config.toml
n_experts = 16
experts_per_token = 2
d_shared_expert = 0
router_bias = true
norm = "rmsnorm"
tie_embeddings = "early"
beta1 = 0.95
seq_len = 1024
Below are experts of layer 4 (counted from 0) of a mixture-of-experts language model. Rows are named router (the router's row for the expert), up (a neuron's input weights, with its number), down (a neuron's output weights, with its number) and show model dimensions 160-319. Each number is 128 + 24 x the weight over its row's rms, rounded and kept within 0 to 255.
Before each expert's rows: "mostly gets" lists some tokens that are sent to it at least half of the time; "comes before" lists some tokens at least twice as common just after its tokens as in all text. This comes from a sample of Wikipedia text that the model never trained on. Tokens count by the router's weight.

# expert 5
mostly gets: "/a", " –;", " —;", " −", " Apps", "°"
comes before: " |", " |\n", " ", "0", "1", "."
router [109 126 117 126 122  97  99  90  90 149 117  82 134 154  88  99 132 147 144  97 137 129 129 107 133 117 127 110 111  92 139 142 202 139 117 152 188 123  94 120  95  99 127 170 133  96 130 151 112 164 108 127 129 108 115 137 112  85 139 173 107 177 116  95 125 116 157 117 163 174 132 102 144 141 137 136 131 112 142 109 138 149 136 123 159 156 131 117  91 124 119 111 169 164 118 117  89 111 131 152 112  96  93 107 152 103 211 156  90 159 127 161 118 126 163 141 131 114 150 155 164 147 133 144 157 146 124 131 134 176 100 149 113 130 161 111 142 156 142 146 121 114 140 144 149 120 131 130  82 136 121 149 135 127 112 128 101  87 147 121]
up8 [129 166 143 104 129  88 101 172 155 140 131 121 138 131 167  75 137 140 145 138 153 169 155 112 122 145 113 131  93 119 113 119 133 126 144 112 110 107 151 129 130 151 175 155 172 102 191 130 137 110 134 135 135 153  94  88  91 117 156 145  99 101  78  88 104 137 131 140 151 147 133 123 100  86  81 147 133 153 128  99 146 103 132 112 140  91 135 133 161 128 160 109  98 106 155 123 151 146 124 182 111  94 116 135 130 144 119 133 119 155 152 111 164 143 107 131 125 154 100 141  95 112 143 182 189  83 106  79 156 140 123 135 122  83 147 136  83 120 103 130 139 100 148 126  95 106 125 114 138 112  95 133 146 151 138  94 121 156 110  88]
down8 [134 148 145 178 110 120 131 158 112 131 115 139 127 148 107 137 108 108  95 122 137 130 117 116 158 106 118 111 126 126 134 141 128 142 155 129 121 149 146 125 101  92 110 119 129 102 123 139 112 149 157 105 144 133 105 125 106  80 150 131 120 125  85  70 108 137 129 131  59 145 154 151 138  97 118  91 156 129 102  98 159 118 131 169 117 138 118 104 106 133 138  97 111 146 123 139 144 121 151 112 116 145 150 130 152 133  87  99 126 119 123 169 138 122 172 101 117 106 141 100 160 131 132 129 130 139 114 136 122  90 153 185 148 149 127 126 123 112 145 131 128  80 100 106 172 139 115 142 127  95 150 135 130 146 115  96 123 130 137 118]
up9 [121 135 115 137 173 134 130 137 137 102 131 125 126 162  87 110 149 137 108 118 118 110 112  93 165  98 163 134 116  87 131 127 143 173 158 126 109 135  94 137  78 123  94 117 153 116 168 101 106 136 111 131 150 112 130 147 117 147 141 127 139 153 115 135 110 142 127  99 167 142 130  99 148 125  98 145 120 160 165 131 168 127 156 108 173 129 119 124 159 142 150 116 140 145 122 131  82 141 117 131 154  99 125  71 144 134 163 119 111 136 132 151  80 129 154 119 119 108 129  87 125 126 153 134 140 154 139 128 158 149  96  78  77 127 111  94 140 141 137 110 153 149 137 116 143  85 142 139 121 123 132 150 134  95 166 139 156 134  75  91]
down9 [145  97 180 102 163 140 124 164 115 130 141  95 158 109 149 126 134  93 141 130 167 160 129 162  91 103 154 108 129 140 186 137 112 114 126 122 103  98 149 127 159 136 118 140 137 136 108 106 101 128 131 138 115  83 105 130 109 123 134 158 107 107 140 126 147 136 146 152 138 146 136  98  72 104 115 127 166 119 109 141 100 159 136 134 133 110 132 116 112 153  91 133 155  88 130 130 157 102 147 158 113 150 139 135 155 123 115 113 112 121 100 107 121 129 132 161 113 164 106 150  98 179 171 123 127 129 126 159 148 146 141 118 152 116 127 166 131 144  72 136 126 145 133 137  82 171 130 123 178 100 111 147  77 135 150 150 107 139 132 104]
up10 [142  99 127 120 164 160 123 161 117 124 164 100 102 111 130 129 131 126 130  52 140 135 118 131 121 126 148 101 142 120 105 142 156 116 145 129 118 116 126 118 140 122 149 160 163 131 132 125 113 185 141 103  78 153 138  94 162 175 142 125 167 148 104 116 133 141 127 139  98 135 122 128 118 110 108 109 135 137 117 167 154 107 109 129 132 115 125 120 138 119  87 147 170  88 126 137 118 140 100 124 153 154 125 127 101 150 109 127 158 115 141  89 146 106 145 134 142 121 113 144 119  76 162  60 154 105 120 122 119 152  90 129 131 104 114 110 130 116 139 146 103 133 147 143  73 110 137 123 137  83 117 123 116 150 123 122 132  69 156 135]
down10 [160 116 108 149 138 124 106 137 109 143 128 155 127 107 149 137 157 123 160 168  88 117 114 112 153 132 109 141 172 143 130 148 103 113 157 135 111 142 131 113 130  83 117  96 146  92  82 129 162 109 110  98  91 106 118 129 122 114 105  88 117  98 145  79 110  71 125 126 145 116 109 145 161 126 154 134 118 119  87 145 144 112 131  97 135  97 122 134 139 121 149 157 162 129  88 134 170 145  97  86 159 126  97 107 145 125 120 130 130 128 132 174 134 119 118  85 178 108 125 120 143 130 177 135 108 140 128 134 154 160 131 145 121 147 106 126 130 115 120 147 126 117 140 140 133 182 204  99 119 138 125  67 132 127 139 119 112 131 147 157]

# expert 15
mostly gets: "_", "\\", "э", "ы", " Airport", "ensis"
comes before: " |", ";", " |\n", " (", ")", "\n"
router [102 119 150 138  88  96 106  95  84 111 120 105 122 132  77  82 132 119  95 116 116 165 124 173 131 126 123 135 143 116 136 130 163 124 114 132 108 131 107 117 123 136 167 123 133 158 133 128  63 140  91  99 109 125 114 111 129 134 143 147 100  91 163  96 139 154 104 118 118 127 117 143 168  87 151 109 108 110 135 144 165 113 157 107 140 158 113 133  94  52 118 120 150 140 134 108  90 102  94 130 147 152 152 149 167  92 132 137 132 166 132 143  53 129 114 130  79 135 151 123 151 128 124 125 166 131 157 100 163 161 124 107 121 123 170 110 144 163 190  94 150 138 128 164 119  93 102 119  97 147 137 130 127 121 122 134 121  89 140 151]
up2 [142 131 139 127 150 137 106 115 139 180 160 127 128  90 109 121 152 156 135 130 153 109 154 168  98 109  92 152 131  77 123 102 151  97 100 126 157 150 123 158 128 104 147 145 119 110  80 131  64 166  98 118 171 133 134 153 139 168  91 182 117 146 140  90 150 118 145 159 159 131 148 101 142 155 156 143 131 115 164 132 130 131 160 145 212 187 166 102 106 131 139  96 128 121 101  98 121 140 135  76 124 136 155 105 128  99  98 112 129 179 158 148 123 107 124 112 137 104 121 148 114 118 145 173  93 119 154 128 169 137 119 140 145 127 106  89 107 115 141 121 153 136 131 149  79 114 142 150  94 165 106 111 139 136 137 167 117  84 132 144]
down2 [ 96 161  99 164 118 192 109  99 136 165 142 129  92 113 168 100 153 143 146 143 135 121 140 137 159 157 151 106 117 116 107 131  88  89 119 129  84  96 153 124 139 119  94  88 138 148  92 128 147 106 119 126 112 113 123 113 138 133 133 138 103 114 129 130  71 148  90 179 147 114 155  98 108 138 140 127  88 110 119 171 128 131 152 124 137 110 133 150 162 147 121  95 145 141 171 128 116 163 141 139 138 132  91 152  98 123  75 123  91 106  98 136 137 124 120 171 173 132 158 110 127 117 123 149 138  89 137 128 110 120 145 129 162 151 124  98 124 146  96 153  99 110 111 118 103  86 128  98 132 134 167 149 133 117 138 142 123 190 118 139]
up3 [179 134 116 118 110 108 171 119 144 167 118 135 134 157 119 139  85 125 144  84 142  99 164  79 171 126 104 126 102 114 161 129 138 167 130 149 177 123  98  77  94 155  98  76 148 169 123 120  93 130 151 154 144 119 133 119 148 158 149 137  85 128 128 160 118 101 113 101 122 135  93 139 173 141 130 110  96 103 102 104 154  96 125 121 145 151 143 142 128 139 117 150 138 142 114 134 115 104 112 149 100 158 125 126 121 135 130 172 143 130 129 101 120 101  84 158 159 149 165 120 115 109 129  96 115 124  88 130 120 114 142 150 133 129 106 137 145 107 132  63  64 165 111 121 136  73 132 113 135 145 116 126 110 150 142 114 150 134 110 110]
down3 [123 158 108 113 121 122 160 124 101 105 111 163 131 135 126 119 104 160 123 134 131 136 140 101 173 120 158 129 116 125  90 142 100 106 138 136  86 162 130 134 125 143 103 127 134 143 170 140 112 138 123 160 117 120 124 157 128 131 103 122 177 162  82 145 142 122  93 118 112 138 152 149 138 154 143 158 123 119 150 122 150 116 162 138 143  92 131 118  98  88  96 138 114 152 103 152 164 144 125 111  97 137 149 128 156 144 117 106 102 121  93 128 174 137 145 143 151 144 149  99 158 106  87 165 122 115 100 114 166 156 160 126 123 144  68 101 180 138 139 148 121 112 150 129 120 100 111 144 127 127 122 145  91 120 159 121 136 127 109 119]
up4 [131 125 153 100 120 136 138 131 160 128 133 127 114 136 121 140 143 169 143 143  68 103 150 149 152 123 124 116 107 113  87 117 131  78 145 106 134 146 160 147 158  92 127  94 143 112 135 101 102 170 127 134 144 124 108 100 106 157 138 136 117 158 144 152 116 143 155  89 122  93 131 123 159 105 105 154 119 135 131 152 110 115 148  92 122 127 108 112 143 147 120 117 156  96  57 138 136 129 176 100 106  91 144 100  83 107  92 133 188 115 138 114 118 114 144 104 120 133 150 136 117 130 126 119 142 137 148 166 124 142  97 164 103 129 106  75 111 122  86 156 138 127 187 147 129 103 163 154 113 107 124 166 115 129 113 128 161 156 176 167]
down4 [ 88 155 124 101 114 120 151 170 114 124  87 145 116  84  96 144 119 134 152 138 134 122 135  94  84 142 127  97  94 139  86  79  90 122 143 124 114 131  92 126 146 115 122 125 125 164 144 119 179 111 169  98 102 107  94 102 120 146 147 169 130 176 148 148 148 114 127 121 143 148 138 139 113 151 119 116 158 120  76 125  81 128  87 148 123 153 139  97 144 140 165 186 133  92 151 133 126  91 165 139 123  82 104 138 118 140 138 151 134 131 142 123 155 106 137 152 106 150 130 121 108 129 108 163 136 113 135 149 123 134 142 114 133 140 132  86 168  68 144 129 131 153 159 155 124 158 149 152 122 123 169 181 148 139 112 144  77 163 108 122]

# expert 0
mostly gets: " \"", " (", "(", " [", "(s"
comes before: ")", ")\n", "19", "),", "20", "–"
router [ 86 146 164 108  94 106 120  87 123 132 121 142 116  95 133 109 114 150  92  70 121 134 157 126 122 127 129 133 150 136 114  92 135 156 113 106 104 137 130 129 112 125 119 132 144 155 132 141  69 140 100 149 108 106 152 145 160 148 139 149  74  94 140 143 128 148 142 139 133 137 122 143 142 128 168 100 147  91  99 122 148 145 158 106  86 177 154 163  86  97 156 145 136 170 161 183 115 127 122 122 102 142 154 145 130 112 161 129  93 128 119  96 110 119 141  93 108 116 161 145 100 141 127 157 156  83 142  90 137 108 123 107 116 127 100 128 106 158 103 108 142  48 111 171 149 147  94 126 113 136 142  95 108  64 147 159 125 145 161 157]
up8 [ 96 160 146 105  91 135 139 149 159 132 113 129 148  97 113 122 140 167 109 108 149  99 137 120 150 109 142 125 165 108 126 113 142 145 146 150 121 147 172 151  98 143 117 119 124 162 145 171 125 176 112 122 114 121  88 149 125  74 107 140  96 161 119 123 142 141 158 102 139 143 114 165 129 125  99 106 128 114 128 120 115 112 157 164 106 160 139 180 171 118  93 122 105 138 140 122 151 140  93 129 136  86 147 141 105 137 143 135 101 108 126 105 146 158 148 123 131 136 101 123 129 139 123 186 140 125 125 115 163 122 114  94 108 117 125 114 100 137  96 114 156 131 170 140 107 155  84 154 106 128 127 140 179 115 126 157 177 126 192 126]
down8 [162 168 127 132  74 110 114 118 140 138 131 101 106 154 146 132 103 123 133 192 148 145  87 111 142 112 112 148 127 127 107 112 107 155  98 128 106 116  94 101 107 125 156 170 131 131 117 117 121  94 140 174 125 133 119  77 121 156 155 136 130 154 109 113 126 150 112 104 133 124 147 160 125 108 166 129 101  89  84 135 124  99 113 118 121 118 133 129 106 137 151 134 114 100 139 136 100 129 171  97 125 167 124  81  84 134 124 181 135 116 143  98 146 126 138 110 125 160 146 136 131  82 113 108 140 101 106 111 151 148 187 125 146 103  65 109 131 172  99 105  84 111 104 131 140 142 113 131 163 105 151 126  86 107  87 187 132 131  79 154]
up9 [129 140 132 117 134 143 115 103 155 137 122 119 108  89 103 135 125 100 108 105  59 110 160 127 115 176 109 172  89 135 160  98 149 138 122 151 125 121 139 107 141 152 106 181  92 128 130 145  97 108 115 154 178 151 162 130 125 124 132 130 121 162 140 130 109 108 122 182 129 158 125 154 127 107 121 144 168 121 102  98 151  94 141 130 138 119 142 168 111 127 136  79 120 169 127 116 133 137 147 121 121  95 160 121  79 144 133 113 135 139 151 155 132  97 200 104 146 124 143 192 139 138 144 178 100 132 132 124  96 115 134 159 102 141 126 127 141 100 107 108 108 115 151 127 122 140  97 138 139  98 108  95 141 157 131 135 127 109 135 134]
down9 [122 110 127 156  93  99 112 159 127 173 125 127 123 122 139 109 128 140 130 165 152 109 109  98 115  84 144 143 122 143  98 126 130 119  83  96 132 106 160 147 110 106 114 145 123 125 149 160 148 174 141 108 121  99 123 130 150 123 156 194 135 128 105 131 183 162 121 148 166 101 139 156 113 119  75 149 141 158  85 139  84 119 164 148  90 173 140 134 108 153 145 111 143 109 119 129  89 110 119 127 103 101 132 116 138 168 139 131 117 115 116  97 151 115 145 120 128 119 137 128 123 137  90 124 132  68 159 146 115 156 108 157 149 149 150 136 103 145  90 109 106  98  95 140 122 166 126 128 109 116 141 147 103 130 117 105 129 165 191 150]
up10 [127 162 149 117 166  98 162  94 151 126 174 108 125 122  94 149 144 161 163 119 123  82 112 118 120 119 103 147 180 181  97  50 117 150 100  91 118 137 108 129  96 130 115  84  81 139 164 128 139 141 113 158 122 124 112 149 153 151 149 100 106 139 140 145 151 102 123 156  78 156 114 142 112 128 114  91 168 131 129 134 173 127 140 150 116 136 182 113 106 173 118 140 169 141 143 133 106 127 130 101 135 126 143 171 153 143 116 113  99 154 139 100 142 147 145  85 118 112  85 189 103 147 111 174 144  80  92 121 121 133  96 117 115 136 107 163 138 156 133 130 140 111 138 135 106 122  68  91 166 148 132 104 110 116 155 169 127 134 122 168]
down10 [113  94 125 160 102 139 198 147 119 120 119 178 118 129 142  95 141 127 176 110 118 155 164 145 111  95 143 133  92  87 148 158 108 156 148 133 112 128 146 137 128 157 118 123 128 155 140 110 140 168 130 122 115 124 127 141 105 145  99 140 150 128 111 124 139 153 121  92 131 161 135 133 161 103 141 125 127 176 184 133 108 147  69 106 162 165 114 151 139 143 161 130 108 123 136 158 122 145 102 118 125 105 142 137 158 126  85 137  93 141 123 116 121  95 107 182 157 124  99 109 121 128 144 156 129 127 162 163 159 110 122 104 105 112 137  85  95  81 132 183 116 133 152  69 122 101 151 151 103  81 108 147 111 119 118 115 142 172 112 110]